config = dict(
    hidden_size=256,
    n_experts=128,
    normalize_top_k=True,
    learning_rate=0.00463,
    train_tokens=312900000,
)
Below are experts of layer 2 (counted from 0) of a mixture-of-experts language model. Rows are named router (the router's row for the expert), gate (a neuron's input weights, with its number), up (a neuron's input weights, with its number) and show model dimensions 0-127. Each number is 128 + 32 x the weight over its row's rms, rounded and kept within 0 to 255. Numbers have three digits each.
After each expert's rows: "gets" lists some tokens that make up at least twice as much of what it gets as of all text. This comes from a sample of Wikipedia text that the model never trained on. Tokens count by the router's weight.

# expert 101
router:141169121174114145136103171161165078161171167125118115153093159120158173138121105098162062087136172111147156123099058182087133141124139069124163195184130147087084157124111081155145127107059181169111152168147078098142135125143151172096153081079185166152164104133134127131151115131132108128103153138127138154069109096168173077128152122102095166105137121162097122102150103176153146098108
gate0:150079150114103107124140154149115105143126160131130146084054111092125107096173107166116116119162126139102160101129131064123110156143119134135117146091107067114074110153145125201115134206076116099212164113104111110139151106088105159130181110156107118138113184189123133108093167121167100149165083130084081141194126168116159119088139115139108119125145094138126125073128134126118142189144
up0:095072109216115129108122138091180153162110115122164128134147139129121101095167132130102106118097137095131133206162115147168088123130145077133166189066126138146125135099130159149180145106197133167078075149147061122049123139181100128130070118093115094129166144110146072092164128124145133102126130125100148104183161126147122120133098142118071160143094174146183134145142146126135099126120
gate1:213100082102166104103199195138138168131063133170092161109155133096175107147086128097139101115116108198108105122156132104150178070150088142109124137135094122109191104138135094112140116171072072126101156168099135128120134138136136126136105137172128127140065186192123100152111148129117124115103131089191094121178138115167070128161134072135140116082140125150143106117065148098132165125132
up1:082118161117138144121110085160107133089123112129131141076120095163117103144091128175157093124076042110060103171102118119136139129137090096098132081193130135103123171128124079155104128092166124125137098134126119081159108083132071153088122166139123084148068105114131138119113135127079105165165116123059116161111102128184119141141159038153130124112083123092144150165114101118162158154128
gate2:176081043216134161112205162128101125110034140073092099097184133125107121096120141143118143162130127093113108142106102109118118096173121135089088131143145160182127133103144097109052116133110155153152084093151176057205176115140149141105107157059155146103188112152124125109120097108121115133127154138137049138178125127144089131111112136200120122149139095068107087123082120192084138108121
up2:175129123084120117171089108168115166118081063154134122165076096136157149165144139177146124107128100172115145161130156131201087167090156089128113118159115125099103120048105116097079060145104133152145157133129157144078123109079150158063146118133129093114173127193141151039142168151119089122153131114152076132140139156083158098136073145131217123073172141182109125126115149162113099152071
gets: " of", " Be", " Ba", " We", " as", " He"

# expert 103
router:110089090155164158127173123144159173133085048185095120053129136185075113121155103160133159152179116164103175120139136102131162105128155185131130087139102136153122169102199101133113147164155153107114155102130135118135129176085130081112082172124064159141043168110164128136107098091133079118111093121070119105135122112157104124118136079093135085093139119102126141164132131086176095161114
gate0:143142127102084059108151154118079120148119099157153145150113123124147090149121120113122120148118144132163130167133114135124129109094184092109172157113151194172056104148105116131135151126090204165151089118100071124111150162083088165075097113118133110139106169142096109178171049130123204154107141099139124135168090170119101144115143115097063118138138127125138147143132096163167157086108
up0:172132102092129080083135164140072170122129141188089104169128168137151117108121132098096132130107139146119097177144106118110070097175146092095190124094158153182120069164109151167128131155149159205180133117110095135102118128060120155119105143132170095150066177124138071133161066128106145158082166113117114169138120132142134109117158150104105163124164166144119199119187148163163132114115
gate1:098133104063061142170117100160054099092067170153107131122111202093154182174142132098109095091151106132142158101077092161151064112049176123162156098114146126114118124105161133119192102147136145121103142121109112179085130154129112166120100112098081142167134181121141122143059145106049125203188135148086154091139107133154068132117162128135138100132106063123096140128099119143075153156104
up1:148169180168119117097150137066136129140147081120081194107109089115135110138152137152136172147153148149099141124184139110112148120171119157082067066131157110123183160161130126152082088116106120085106107119111125053104092134189116119144100145182164108086124082120139107158169107217121117135076172108139115146073181180129156135186071135141092122167173119162106133141219158157143104126141
gate2:211137100178129123140144170126146097150136159084163094129077141181097110145175147118192117120118129100106071137151126123116095133135132061182124139018113130162092126067104110118090154122126127157130085156081096154154174159174154182103079140091118131084130148153113128161073114171069127150112070127110145108148117147103154140169136192091117138078116122100139082133157115142182098161073
up2:082075153087111087110135099161091101125117103134115081125144075096147124070122113134077103167097116147120186158131128130145089194127142152091161132221188126119103105202179135129125136112131146134100207096149159111118128116059181105183191103110161131148129089131082143106152162095140131111163135180184144170118144118117121129059130117123143096176154152154097152124104120117118177103174
gets: " of", " for", " at", " from", " with", " to"

# expert 7
router:154114135137203132139085089118130168168049076151086142084108129119134109099136172137113108079155088083126143132117138112124117187100121136104133109108190092106210103105128193170093173163106082121125147132121115138084064096094082046134121142124109113142060106149137111100096104167098112140125108119092064089140131105164103135102103133150060099137112175055132115167079171092092159110184
gate7:106160111128093146141151064154169115120142153120108123069185114150133101139126145101096128113133145139111133131154159143102097107126132158069064147097143121100092095119156147147136110166095099130122121119079144114140141142201115192129145134130094157126066173137070125181080153125076137073131196142099176138138117108160127117053083162125114094084097168105098129098073191155172135108160
up7:150133140126107098126071119136071124098128144138160132073127135134091086143145159151145166118136162097110133113176150134073210078132157090147133050134157134146110154107100156147114107151076195126132160132255116179111160115133146122121150139197123122144133101148115124205165113118137126147096123083150116158098116135115201135146133182131133082196094173137109146109103094125092159141133
gate8:107178154159071066162175144119125186125066150095113109175159156160097157102138139138155087088113125158138068102109170100161082112087108143140163104075079146132157105117169200120079134176159127133162134176103099137137128110140133109153146171118096137153126139091102159090105089120154101182108172124109080131149101093146129140125140067085068111118091136137143059105174089180147125125158
up8:087210131145107109163109170159127125112079191111121125135139157178133160137136125156159131081131127150181063127124140124085076176077103109161140111067099128160162118164163183119084148154164128124140135143086095143098137127167128111142127112143004125106141129095098176091084126155169121148134158130130125142086161069156186114161080106129123083149077087190154103140172082210190133109173
gate9:156052149149106129168114132117068164157092209137155168040125162136097112150098116109048152158127153112084182108102132148157128124156126141174095146146170144147139103163156139151216145125133092137088082163145102127117100086144090108132135121160083115144126063159122139134164108171153118159149121075152093117211203153118102128143113175148068130094077155119122130165162073157169143156138
up9:140103152164049085155137086113117133123107142099151135084132155120092110144135130102093181117145139161109114136097116180145133119151126104156167118113148124161160077209127164154131155100115131067107100129120110147072120125164147114139125063132150157101108131153093060077120135158140113172186125074128130101161114121102121063137162072111054090128132174091133126194167131174193118173140
gets: " as", " with", " under", " including", " became", " released"

# expert 52
router:083154153130134123189134117102087163118073140135154078080200078143126147126149153095113171158107081112125095177183160094149083092126144123109069063130151112139138102134148154138104112144113110101083088116154165084059115098123120122133140141173088130150116170109159186092131124092105114161126178152117111106140150126124098148154155116162119127123110099083202186224086127099103121208090
gate0:144113158140136122076129092140125125115114114139204069117109135102158111153144137147107175110194177060163137101161115112141150096145094144129088144107133135137141179084101093119097104143130097098221141186136122134184132083081118083136136119105103151078114092137160150136152135199129083096112125140126153139081102152121115030155124094162192182136187058131140143121148085122086168187113
up0:144122130191141141180112128078136175091107140083135125153060148184085099097124136083134157100138109081154124149156143097145141065117139181148099116150152179079133193137104207157120144124146147148141133103121161123165096100106128127121107130147125201182105126176137105115151098148156076107107170141155109103135094184110093087132081148160164184139124095119155174120142139164116074126075
gate1:099132134199172172198143172094098144126080148146138080140138130163134112157113118097128106121120120121134192163200110138160097154120175135181160153160149145121129111154119143140134127090172102147095121103113093048120161147149115100134079189124127172162103158187233108116099122115124155107122131162112150165108111114150113122155145251152185113102136112139075118149129086169141144183057
up1:123080108123139135108047119113109171136165094160155118083107142117130137145218155103143110100192129127035077132105076143104125094085103127113130129102100122084094136157130126137158059120109108103152135156201143132081118166154123125143050094117180103124108107124119123166108174104099131055136087108103124155102113168141156151178155139130103147089188143160085101051170111128092160101194
gate2:071051088130073125130154166076124159171144139107103078042147170130108124139161123138099108132102118143090113140166117140120154162125106124132132138170051167095089113172149055054092117178161124159097147098124190102135122114160115133126062178086105122136118144090164119097115182102152102137124137146133155138138058107108116127094086148124119136146156152093146139114118079134153255158093
up2:114079145109102134113135170107130157189115160086109110057181178132112110138152122132099108153080122129120126117194128162110150133140095124129139121131016174105054126132135062090123115154152145143110132093103173099154087106169096138128101188099096117147107126118159106084126198126109105152093141142120163147172074128105124152092122147128092135124154118103117131126131084134181255153156
gets: " K", " B", " M", " P", " G", " S"

# expert 78
router:146195130157088159117056133160181082190174174131121117179091153108117152120110107120175117114105206104133135122068088186096141190155151101104149172157148121081078145134092118126146118126066154170118138179160144097130146114127144176090150089090154157155170097119138093123135141108128096134095134117127135166098120099167160116118133094112113160104148083155123117092122135182141154144126
gate0:168124161093116139147148118124117135153064116064092116126105144131096123154089178121131071159150156156151158129203116133171154123086143115082133074176118088130121140136092062037114144174197124162114141127100149180154131108101126116141131142154087157108105117131100209195114134131127087086149137153106179171159132067152137117139122060076120131153169064117149139083144110087174181086079
up0:131149090102108091150104139175159180090120111112152164133176101173116130113111118100157110063150103050095155137128135129107058094148124100109136125130125148149118113115128131175069148060083079101116144117158146106098079147094115151122101153140079107165150141107165136092185076127117166114168168129153081175108109144052061133181118156137137148169110131151146074115161156142133135189209
gate1:109058112119145099101147160070187117119121168074079088128188110162164074138119069126118176136161166129091135129148124110163112141123109147094137051139133105109094101121059113153099154181134190120046051079085146116133134120036140104116114168155181127144103148098120131108072095172126158128112079102157182158133144108057112112172135150124113131175179134128157140109158142126148114150156
up1:100184114167184204128122172132125190127148132142107136089075114067136176129138123175144141113192074122123172035183120122089113151076184146189136153082118141155150126135135140080104169127179194120128140176124176111116131168134137155177068137148095168073136117094113141117114086119224151093130152129174128135099146122140141089155143148121111165122121134161117140172184171123141177117133
gate2:104087127147127081129189099125136158100101091145122070126103153159167104153113158175136142127164136087104121202134157111133153100157110128142181191127174095152159131136166170138127131135144123103088060067125140089055157093134141100124155088124120144141088134142111111129134120139137146119195087174077179144121127105165139116082132130144060180155181149142145152131106125131121113121079
up2:203124145113075110087119164135105105117110116121117109073114128178166129117157135153143137145186129125179074146144139109133163134082108130122055138128109071067126145108098140164146146118159108126117048167212131176143115109155121134111134169047081099140114173126135126139096117119121106084155146104116093094207199145100116133082149107153159139093175112168116112153146138097185054097095
gets: " M", " million", " K", " at", " O", " Angeles"

# expert 77
router:185109136071107105173171088128110153107102155105086157083150084107119098157101086138129094081192115103108115157101198111137132171134080184089106083072155084129148139101117175136103169068135083144137092133140182161110069166158099063102178147153137113121090153121090126172166207133138130066135109127082135110148093131049113125115149097129136120144124103134097093110127155086123104127198
gate1:159148106103115145105135215060116119108117083083088137112130107096143095096133105134097172098138140169110119118130124077134114154098124142101061099122095144093108216131095149141082116117202170176132130148172140074176194156139143134139075102087103168105153148123141085103157123120090133175157054147142117090130138072171147226087124109055166145104115160120170132116096094147149146158132
up1:112117079209099169137176081128183120141114162064112074096162178139143178152146165186131120156128092115147129153074095170144156078113140123126174137072135123090147096146134120136133127121103137157115105139122117105151119129128129084107138132168114131177083105110076152110099133173155103061097173126107151159097120197160108089098215125169098125170087119158094128103152194142135167123130
gate2:141116067115123104148162130163130128094112140142118131062140189130112117096163165193134125103110151133084158090155073128157092117162101041182076118139124159122111175085098128105167116124168110103167205102162189115127122191173159094114125117150116117107134142176109156032123166145146122092135184183162117157116101125160083151135148109133132156073171097080086118169086060133151105115123
up2:161100069100096125134127103103048124112116065107104117165205204113124102179154088115144136118077122097112130158129146120173102082116135098117071141153123132178133142109168165120173152134138144160118159102141090152085122155127164120152095099127098155131095150167127167105108084138165122154128093145169116131149124085143138139148186117075132149100147120047117153172101132200136092109154
gate3:158115081084081183103134133150121132147103141136155070094153167097120126155148099122165101103124101091119113164081118127123106134127173145086154105064168133136091152112161071135159132173104170077131107141158161158190115138111080124074109135177086108077181108140135129109138047122122113117082129145108099115132150189143136144104079105196019079118125110116159130103168147084124073084094
up3:127111118031100148162117087148112193120122103130099162131145144138138151118114099110097175100105096156080113127144143108178141226155162150100111059147179151079106163135130103152184137180118166116115146126082159162146124130147114063160106128125137105149186085125115122210174096135143154128080155087121082119159168114127141157078150099133100128133138085116105142110109175160118089107113
gets: "00", "30", "50", "40", "25", "26"

# expert 53
router:181151162131116138164083150160174140182159170125135100118081139123157151136176087166131107096097123058151130083134134155067125180131144064145107190173116154070052181091137085121077153065122154121166143122146071141114105120141117181125179085100161137155120132063144095082103082106130058172098108114079118128090099122115176068154100163155143130137124122119102125097092120171109105087154
gate6:134088120117144116144106175099098116126087138170102114128155123179186150186109147121098088164133128081153120123083141147084117157050087111146113132109107107114141108164160150149162170102145133166150103153084123083156105125072133074130111150124123129112086126113109208161127178061116136173198082128177194164134130103078157168157101139142086095132175152048180142070118132128103150136176
up6:179092057124115109121123129092141192185150168163060126130117144143209103148166139143137156207119130095098122107118114132141098130094087096147115148121156152147160168133051160146098186151151095129120171109115157181157168112177112133109155136122086099152142142236165119203194054141069113125141158094091116132112124137094081103124151141169126144116072150177079080150124153171121125138111
gate7:075097100143176149113126099175120118138118117080077158147107164170106111111137115137057104148094089114130124125195186122159168118142121103092109099165115151090162141171142128031115228138152148094049058114154121092141152120166152133216130151107133105135075090140146133192093124144152159131131127140137134122197171154131118147147173115155140170127175119134111148101130094096136153150150
up7:130071108146179162165131119090183170139116082168130117166087180135139106086113169142146105124132158107104086128142087120112148149195152115124128147114143131086154141071127144111164117172108132131188082080178121197135103144121121116171162114107128148091115119147127148168120064205106105134115159111132125157212155120108168150154203107145181146199089126079037111064066125113181170133116
gate8:151186154122188103163138096138153125074092193104146139126136121043098145128087124125116157142100130082134109094120151120135163088110116081126121103094075176178108099113167149146185122123198120085131122102125136140133137098082143108134088139127140147117149125128076113082134146146128133194155112127147045147120139194167142100143163194111175073163097135089053116186111185163160083129117
up8:100088074169145117118155150148095145138138093129117150116185119138193103086161139147082152145115119090092148138139075089150162130113066108134148067132089144127120153141143162202135155107106103113149104151100119149135088135135155189194150096100107169147093113172094060100157149120154128124070162127092102084147130126142160051137073135106167114145154086137084153156111152142149109105063
gets: " by", " with", " –", " as", " J", " from"

# expert 91
router:169115174131115140159184119133126172112090160081147153106116117151155151109113126139125147102084113089168082195148132107171136061142055135150129084107141146172193079138127151166135121112120139079073125132120111111056160158133168101128119106168153135046115172127101089152108130097158156199149094138098175113170088092100151098110088105155159165140151144092116087160163122165129106109124
gate0:099112107079127113142118115191171145109095154121119166104086128144062098160119142124119115153125063121133182159108149141180056112143122118097147088120085111169146114120118154124082087117095136133135142119120122108095122165146148096097154130144126112066162067163081191165141125089120152126077168110128110139104103130111166138183222142110096195160111105133169140168111086158149161084217
up0:168103091139127120070189158139129150164188098122083096102164117125175174081151128187174111098110165123165128145159128154130089131115152087144128110106133086114148111124177125084178177113114121134143113153124141160148089115108134127165074130102136119168131184113204092101134151181115086136149093157160135168122142127191147049102063109189187128063132162145162111110143142133094098166125
gate1:170102095114103127078096099090133141099121157099117097173094115144129136138126126087114093105153125149084130210107105123163102153113146167135197091161104123116116119170173215153141168145177185092150165109163139114138085144118143059120144143100087083179151087116161130193108088116200140108133145119106169066111122146135127149077106143114152134171119114140159140074124100163145116110144
up1:149112125112133150159107142122096151128138124149099122152146133116181094101151089110208159111103099142137142084132176133111132128124159122089152111157151210136153126145079130119109086138148131126055146154093134107139146192115095141111115153192095165011109128096100044092173140152129067121114108115196117123110141131143098172139191082028081126079150175093116090158119141136092094153098
gate2:117107159191133112178115101133111145068100171086079093111128144099129136155134114091155123149157082127153114073169154077135186186099125137133178129157130077136096116122128174101123158218119169125137112139172116132146196203125070148124171121114168082166124137163187111119112110059128067079132152124158176124144126166132160158106133075139103123113142102197135124107136131109115139145114
up2:151144142068165141165114122139128135158186104134199102118142094115123146094094085100088136107134126119107144088095163122175120116175155149089070093164181143140170114082162142082107107138169140183151140105124080114136153074166211214135115127147126147087152088156090144101121110148126158125129177110114119092086100112087108181190102164105168155142179127110139125169115110116035094071167
gets: " his", " he", " He", " In", "In", " after"

# expert 87
router:160161086102158110124090142188158154135114179155165149158088153084170131159129143077104144176144111209145159169134178110100149127188117106095093147185104104160165152113140161099124135160109135146125163125180098096123123034187044139139145134134096119095136168141153143062156188181121135094110067170139133134174152117098181117120155163126125130114082108074155118142128179119118149156170
gate0:122102119143096104207115111094103144094139129051116092179154131134110066127125125122125073153134134103123098147156144192097128124156110106080155138157080124091111113112144199149109087147112114154126169149181166192123101159153136108191096121136138146104140098187124113108153168102128081133123066149121091136124069144143110123138179194070104137156175148166162136145106139084179130133141
up0:109136140194132117120116145095111132064100135162146102127157109102202069133148143070087013126138174159092088210109138165076134166192100129133066097129128094119137101135136154175114098110113121207087108124114125107087158085159117161154100136146135168159150100090120070136133120117112077112129083131128064081158102080105118118115146168104117115154192114114154063089092131090104107103145
gate1:154114124134120166148120104086133131164087121110115070154140113152120121085142111082124112047193148186169096132156191151090103199184190182143113110110131151058153145154193107073146152093137126126185143150160131155113159102117074071133161101124167088101141152167101118153075113118151096132180110122104152108186106151114167136152101105115168096107072098054164099123093155061147154196092
up1:165187105078065113114086091205128112125112081109161074140075113120161108099102087172161154131112099080085119137146081151181125082121126120083101147139105129093145086105100092091096132142157121060085215088100155167129037153110191071082092136086154124085097132144108143163076157097100180109158142121113111147082179118126143131114180149127140157157078149102092135117150124115103173092140
gate2:129105088133093185139166167142096169112148186171130114111147132103171136104152062164148126085073141098148090119107144123225137124079099124210131145122105105141096123106150110111096137138136168117102157095167132102064094116085162111131109184125095175161075117122113065140122095099121038126110129127113125119138116160169149173089112162072157138127093121083167104171127110133123132128162
up2:124111167105060146133115136204073129123159068101178133158138104076139147140179138129083126190125111110146125152108154128165167139142122142178107085158099147161098173119131143140118176170169157158134099141064177144132166095131138097133132131151113102180114150100130114091128095144123130167062142172084148139149116158090074131165100094113123114157100155119150180137206148134063202149137
gets: " and", " or", " but", " to", " &", " than"

# expert 20
router:163064073094105133139142164098132143063107069145110137066112097110081079079113107103116131148092146137162125149151123096109082152119118174143085106115088142205199156119160140136131129094131120093126141113158105104114159159193161145093091097119109103177142097147105141104170116114080157074083083137161189119117125084067196109124174120140146137166102097137076074096174146118103166151117
gate13:153159125118065122127126138124121153119177159094113125112113099125171161148131135089172183036112151149088119127098103166112172138131164130145116107161125168123157173140148147121103127207139179113182144117139085124101055127141164142091107184143135190101125116088087127193122104112124120066100170061149121102109116160074134125152115182088175083144202147211075138125145061137131168117118
up13:163191198052113176117113116178146152101117222114127164147148103169111153083151134120162159166148152067146151145129085112099167111152090115109137165103093080128131159167159058101121128153150158116140133159052145111181158129109139097101158160083122069129117173074107100147141149096130100169153095154115144116128076145156135167127115105093053192111111108096150073144120180076107126148190
gate14:160109144114198105156145142161141153120137087104106118104112134127132143184144179179092164113096116121086158074144128115120181101178115092130096112134115081152146162148152120143107136072079157112156152126183148123141128136206161153067136158172119051122185107183136143180103134089112144190142123155117197102117091196105168110146123100104110144138140142131104127122063130110111154160154
up14:133122146047127164061149153083088096143113101133116136205094138123085149116121114163070152189130119139181073200107146095189118131153094189057120135120119133162134105146119132161092076125106138155161122144120157144154141141131070136112069087099112092120142154083136155196119131117132088146196121118118096118101115107088154155182119091165118141073150107116199095082140087179163133096142
gate15:114133072155148115096136121111059136121164099152106164146152122171108097155185138153142133135122117117081080145093139198113118093155122087131075082150125101167146125150164156083107062063155101139165157096107097073090140145115154153080143128197123134128117116080136081154058086147125165139143102143137179132089175125123130184130164187127138165083138163196173143133127177081164177142139
up15:160140085149147164123138181116086058053180156172126141129088119178080169111147127153154193121130180122118141115166147110124139169146094135111187123124110100104136108096105123101154163095177127152099128171143112174196105131178185206125093173097152063096194136128135106104150122078109095152096087163046134160110141151140149157198187114099093076105180130114121162165123130131130140116115
gets: ".", ").", "\".", ".\"", ".\n\n", " ."

# expert 85
router:185122154099146098086142140143116147016096086136141102095138113118117113172150086114099179160118109129069135163110106081104128113126071117106131122096129143156171082138147113105172118179111102140161132096106168093161156146137100047150126147129080137089113101138147117171142194113143116160131141152117112146129199172138158134135136173128133108152116118133116096139163145147091133076097
gate0:163088119083145074117185159143095095164130136109146139147153132157076103141168106108130154182080092147203133127182098157106133159095109147142129167199087172112074162125152136140118100128135164156124123130077076124072149098128094093173171083098090148155125111160127085163092102144125090159131195142119151137148052084112119184083124123159061134093077158138196161125087125174164125167110
up0:104161124098111094098162144156185085125117151197101157160160144138123136152112098111146180158114104118104140175162152128155064064089125147186107094147101175151096125144176120092102124126143140140134152092170099079098125157103137066091159117098098121214132121184142104122132023110142119155107149117078136141148114126142076152096113123120104151111071085096159118139099174126101149130136
gate1:077176187095198087150167116110141125123097151120094112138176115118121085125156134231070119101134110133108117113099189062072051156154145130176147120143124105128114145152115116172174129168135101065132101143082141173090142050159074136102157177170105160105118151177138126109120152124113108122139135182132132119128119160199118145138209124124129160119099140136150176097118108147137090125091
up1:098081056114086136174154139142165143142129121133137132133157178136119173131105140110127138096135161130081214151170102158127168123142140135183143090098094109100149090137101163116093090162128124186118141109133085155171147175175146148153140114152135132113139101079098118109099138173166087103187089109140189119084179123091113106132129179145115092092129137140113153121212134100098080208106
gate2:164127070135078136195083138139120135114095175119159121174112108101115117134106094138097111124119065169184157133150109118111098145171096143120161105178089141102118072141161226172032156130089146099111118151126099080131137205172069157118117145138127119083145104137112154134156100105130067127165138148110096133135132116132081123062090128109151135093138173168159108119173116157057160163105
up2:144107145152136134158182101145115145102128100156141126156094183144187085199075099138115124161114147184141167133132062146142121136099151062087113109157151162139141135106172145147126148119099124125137125175164170104146127148152094141138156137141134156004133107161175142115186123099190150158130143162097114161099174135082114082175112105103150106119200190176125129131105118129108161156100
gets: " |", ";", "%;", ");", " —;", " /"

# expert 68
router:141166119148118152136104146151154070200186162130136111171108102098123144099102088109191072104119185109182144110078078182067104158130184088143100157151115104076094157097114088156147143091064179157125147150161095118122112082140136168126156086105175155156197117100141089144158128149130129167098147107116155155078106113171136085116133126103125163117146111178091102109156097181108137117110
gate1:129134139133193102080136098152083139118087168102109102138095137138162138119058065148133111080145125153117149156096141106099095176140084142102121151117154085132177099131181087115135151181151160142135164133065138129118140131122154101102127105176151160090064170163134157148120154115162090093143112124128132130090135102173154081136165033091064153154161135088111160130140117065151126165143
up1:109148184091155142184076124113140073089093151149084131098103157152110111069191085105198137142136133115116126102099120136142106129163162108085136088145177147140170115097176151104129098088101118142193143123119122095155197129107179133112135105098154130096143147167071114070149090077128120200168131136137135064108168090141125151152120076104139103108155140153114082159146113134096084132152
gate2:151141066133163160144169123115130133144102130129150125158110077115128121077139112162176172103148100096111128110115114072178191134185128115118090136052123104166135155072082158109124135127121113141157098108149179142069173128121121129137122127164129170122090185167148208141107144093089126099126133113102192106093087151093124133099132082110123109113103200121124183159129151082151104131136
up2:162137170091165115121149151077157143120194198106177037131075119152102121097114128156114155129185146092128121113166040122106152190138113162119077079062117101248105138145079120157176137064172087165112082123122170147102132138103152092145115156104184099159137135174159128082127117149128087142177121131135159139139116113163061079106112050149076108140097093116116122138144112122120106180139
gate3:211060192084163118157155136144117175147102127180137151112099096166089181132116119207128117134123144071106138102178140148094134091193126143059128148136116154126153135198163105175181165114182141047191160127146213159125121121150150107147073181134134156105143125106149181130146109138100105152118131090165076156080130151161145111119128103134138182131120102147143137163135179121099079090114
up3:094116107123177061112120149136065052142163078202160153103081141094163075143123136107069141132144185152121127208151125120080101159145125154089103128172176148120092164169099095116136151091137108142111138185123099086102120143137071141112137123208160119158066182120187118119157164108125173145123070153059135143127122106148070136164164123114128163112130111117169107109110131171113232150155
gets: "5", "13", "37", "75", "c", "th"

# expert 70
router:141126106147139143086138126107137156087085132154129155123183113114175081135105099090112159174083124116170094162109215083150147089084160167131141088113145137106184161144155122142136129071128137113111077103088091188099123083103081156127121155177095184180116173144147168177146135158093181134129111126121160154143100105179105130133157127138157063109107123145153149125111116157102105099120
gate0:085113137152129139170173118111088134063132165113101104100087195115138106132179117126146133175081125099108053091111153091110082190141108171124154073072095123174155157096117094171173124177125204122095149066137114122114120091111122172129151113141154113137120145178120108171146115129144120174090111126201119118054094124101078127098106116123155164099083141046109109178229127133152136128152
up0:126080091086117123187152087114160091112097107186140149126083102139125102081101190131109109078156135124117113136131087134147083135119134127168117141085148201149117070128169120131164146152118111146131146096141110117082156139138159105136221119186151113141145162106092126084111113160190098129185143160055164104134060165142200119146180165178154080121140102135086158178163154178111132139110
gate1:142107136137107142081177081034127110097178160133182122124088170080114138123093082119105120103144113111113167139147141126148153162135079093133076142170108041132128134172084143159159177121108134182074096114141156103167145126166156112030087136148080047104138127164101106165136114099144152117124138119121168128121122131189127145098187128118128136121093096132079104093157167136132166104180
up1:086091135182127166133112131159116107139159128137172116141116136142156135134139154111118075045136101080141148153127122151147065156084096069113081154127191142115093085101117174076040105137137144106109146116110120111090163086141147106104107109110120110115160160100139035109138150087133136153143165137135175168133135162133102124166177101097101222187087140120136123062143075164095116140129
gate2:150143158132110129158109139187138096156114144111161146127084111129092086138137171156112157144146138145094186149190118145124110095114095062146115145128112134081118146093230111116163129114131084147164095118090121124122155106092107151138188073181084128136109137137160071072120204110086130079143176170103130089155176176062138109163126135091126111134098106151126094178063091176131115134122
up2:091147108133113066118126123117131131128163146153137096109157134123157085138124126097117137113106106102149123131092099123083115101181134120115081117053147161133163122140073135107098133111171138121093108138130140071091033193126058142099113195116138147145140140161061107129143115105189144150144096088135173145083094101189100151118122154189131104130076197151120134173142082168126096074151
gets: " the", " The", "The", "the", "—the", " our"

# expert 32
router:160150067107142176099127102158184138147179170134148115160110157095110203169149127131127096157136150113222090139100064122137137136198097073167175155174128171118132054148086099083094143111106111183146132096191132091091138135119173172072121152076133145163129096142145080140176130091103100103165125086156146093103094094151068090124123138158158167144146149156053139129077108116123121102104
gate0:108128113116176140146138203145105169081167134081146132132108083169139084119153141162054206074135113132155126107127116123116123111105166103095129118169191076137152138131099106111156196108163150171109132094130188127193109143135068168200179130142126093109046117187095114152158133120177096120108149169110111112173129138093160152120093134134110129076120172163107097118080180141108089124181
up0:180127133124133113189069148101165031104141117137128118135123112070085126113077115130128070185142118103066150128143190109113124143082124168176161099133066149137089159109158089064108148086092125145114105108090089125143136081091122125195078146050115129134160134163140155125136122106116163057130123208112111101093176164105122141093171116018160106102123054124117093145151085080127131109114
gate1:127150179118086147073095119125154187117076143106124150192067140148102144143144129125116091088107101111133150087191119096127153162107151101104108133078117159171146063120145116194130130146158103139086128151129123195084145170172142075096135163160107101143064087154175130128056137135100130085121108111138114127065110186079151125071156173124147092129115154115200138176147054133127115146140
up1:072127105179105147141068133086137178080068094118186111133163120118136098101107117079115141133044135150119143180209121157123185108157179110147165099112160122139148138131120126184143093090095130169124175157098097097122130103141178077124105125120178126078099048113119150123188142087150070145179151109114131108081087103167145104151137093132126126117094156136135123100125152072134152176140
gate2:100139106117140132092197075090150113148094084122103154118094050141106168082146135084149171103131166042104101159125095102117135118154135156180117154117073183079152133139182132179113129137161117149147117132195132105159134161138175167106180213133120145158103192136158130160152160164141136100168148115118095103070189181085151149145140113149143126174124199111123156105143141109103140157091
up2:091153118142047158144174062116127112125116116041117204118086127143106127094108158108115134074150128044104120146150109118136134143181133146116155158111052163052146160131155141156132136120094134134148135134144104076162189146095151128059132185114138121140068126152154154140142142157125083148150064134147150052090159138048095109119148172131139115151088138094145108062152116103119137139112
gets: " that", " which", " it", " this", " It", " its"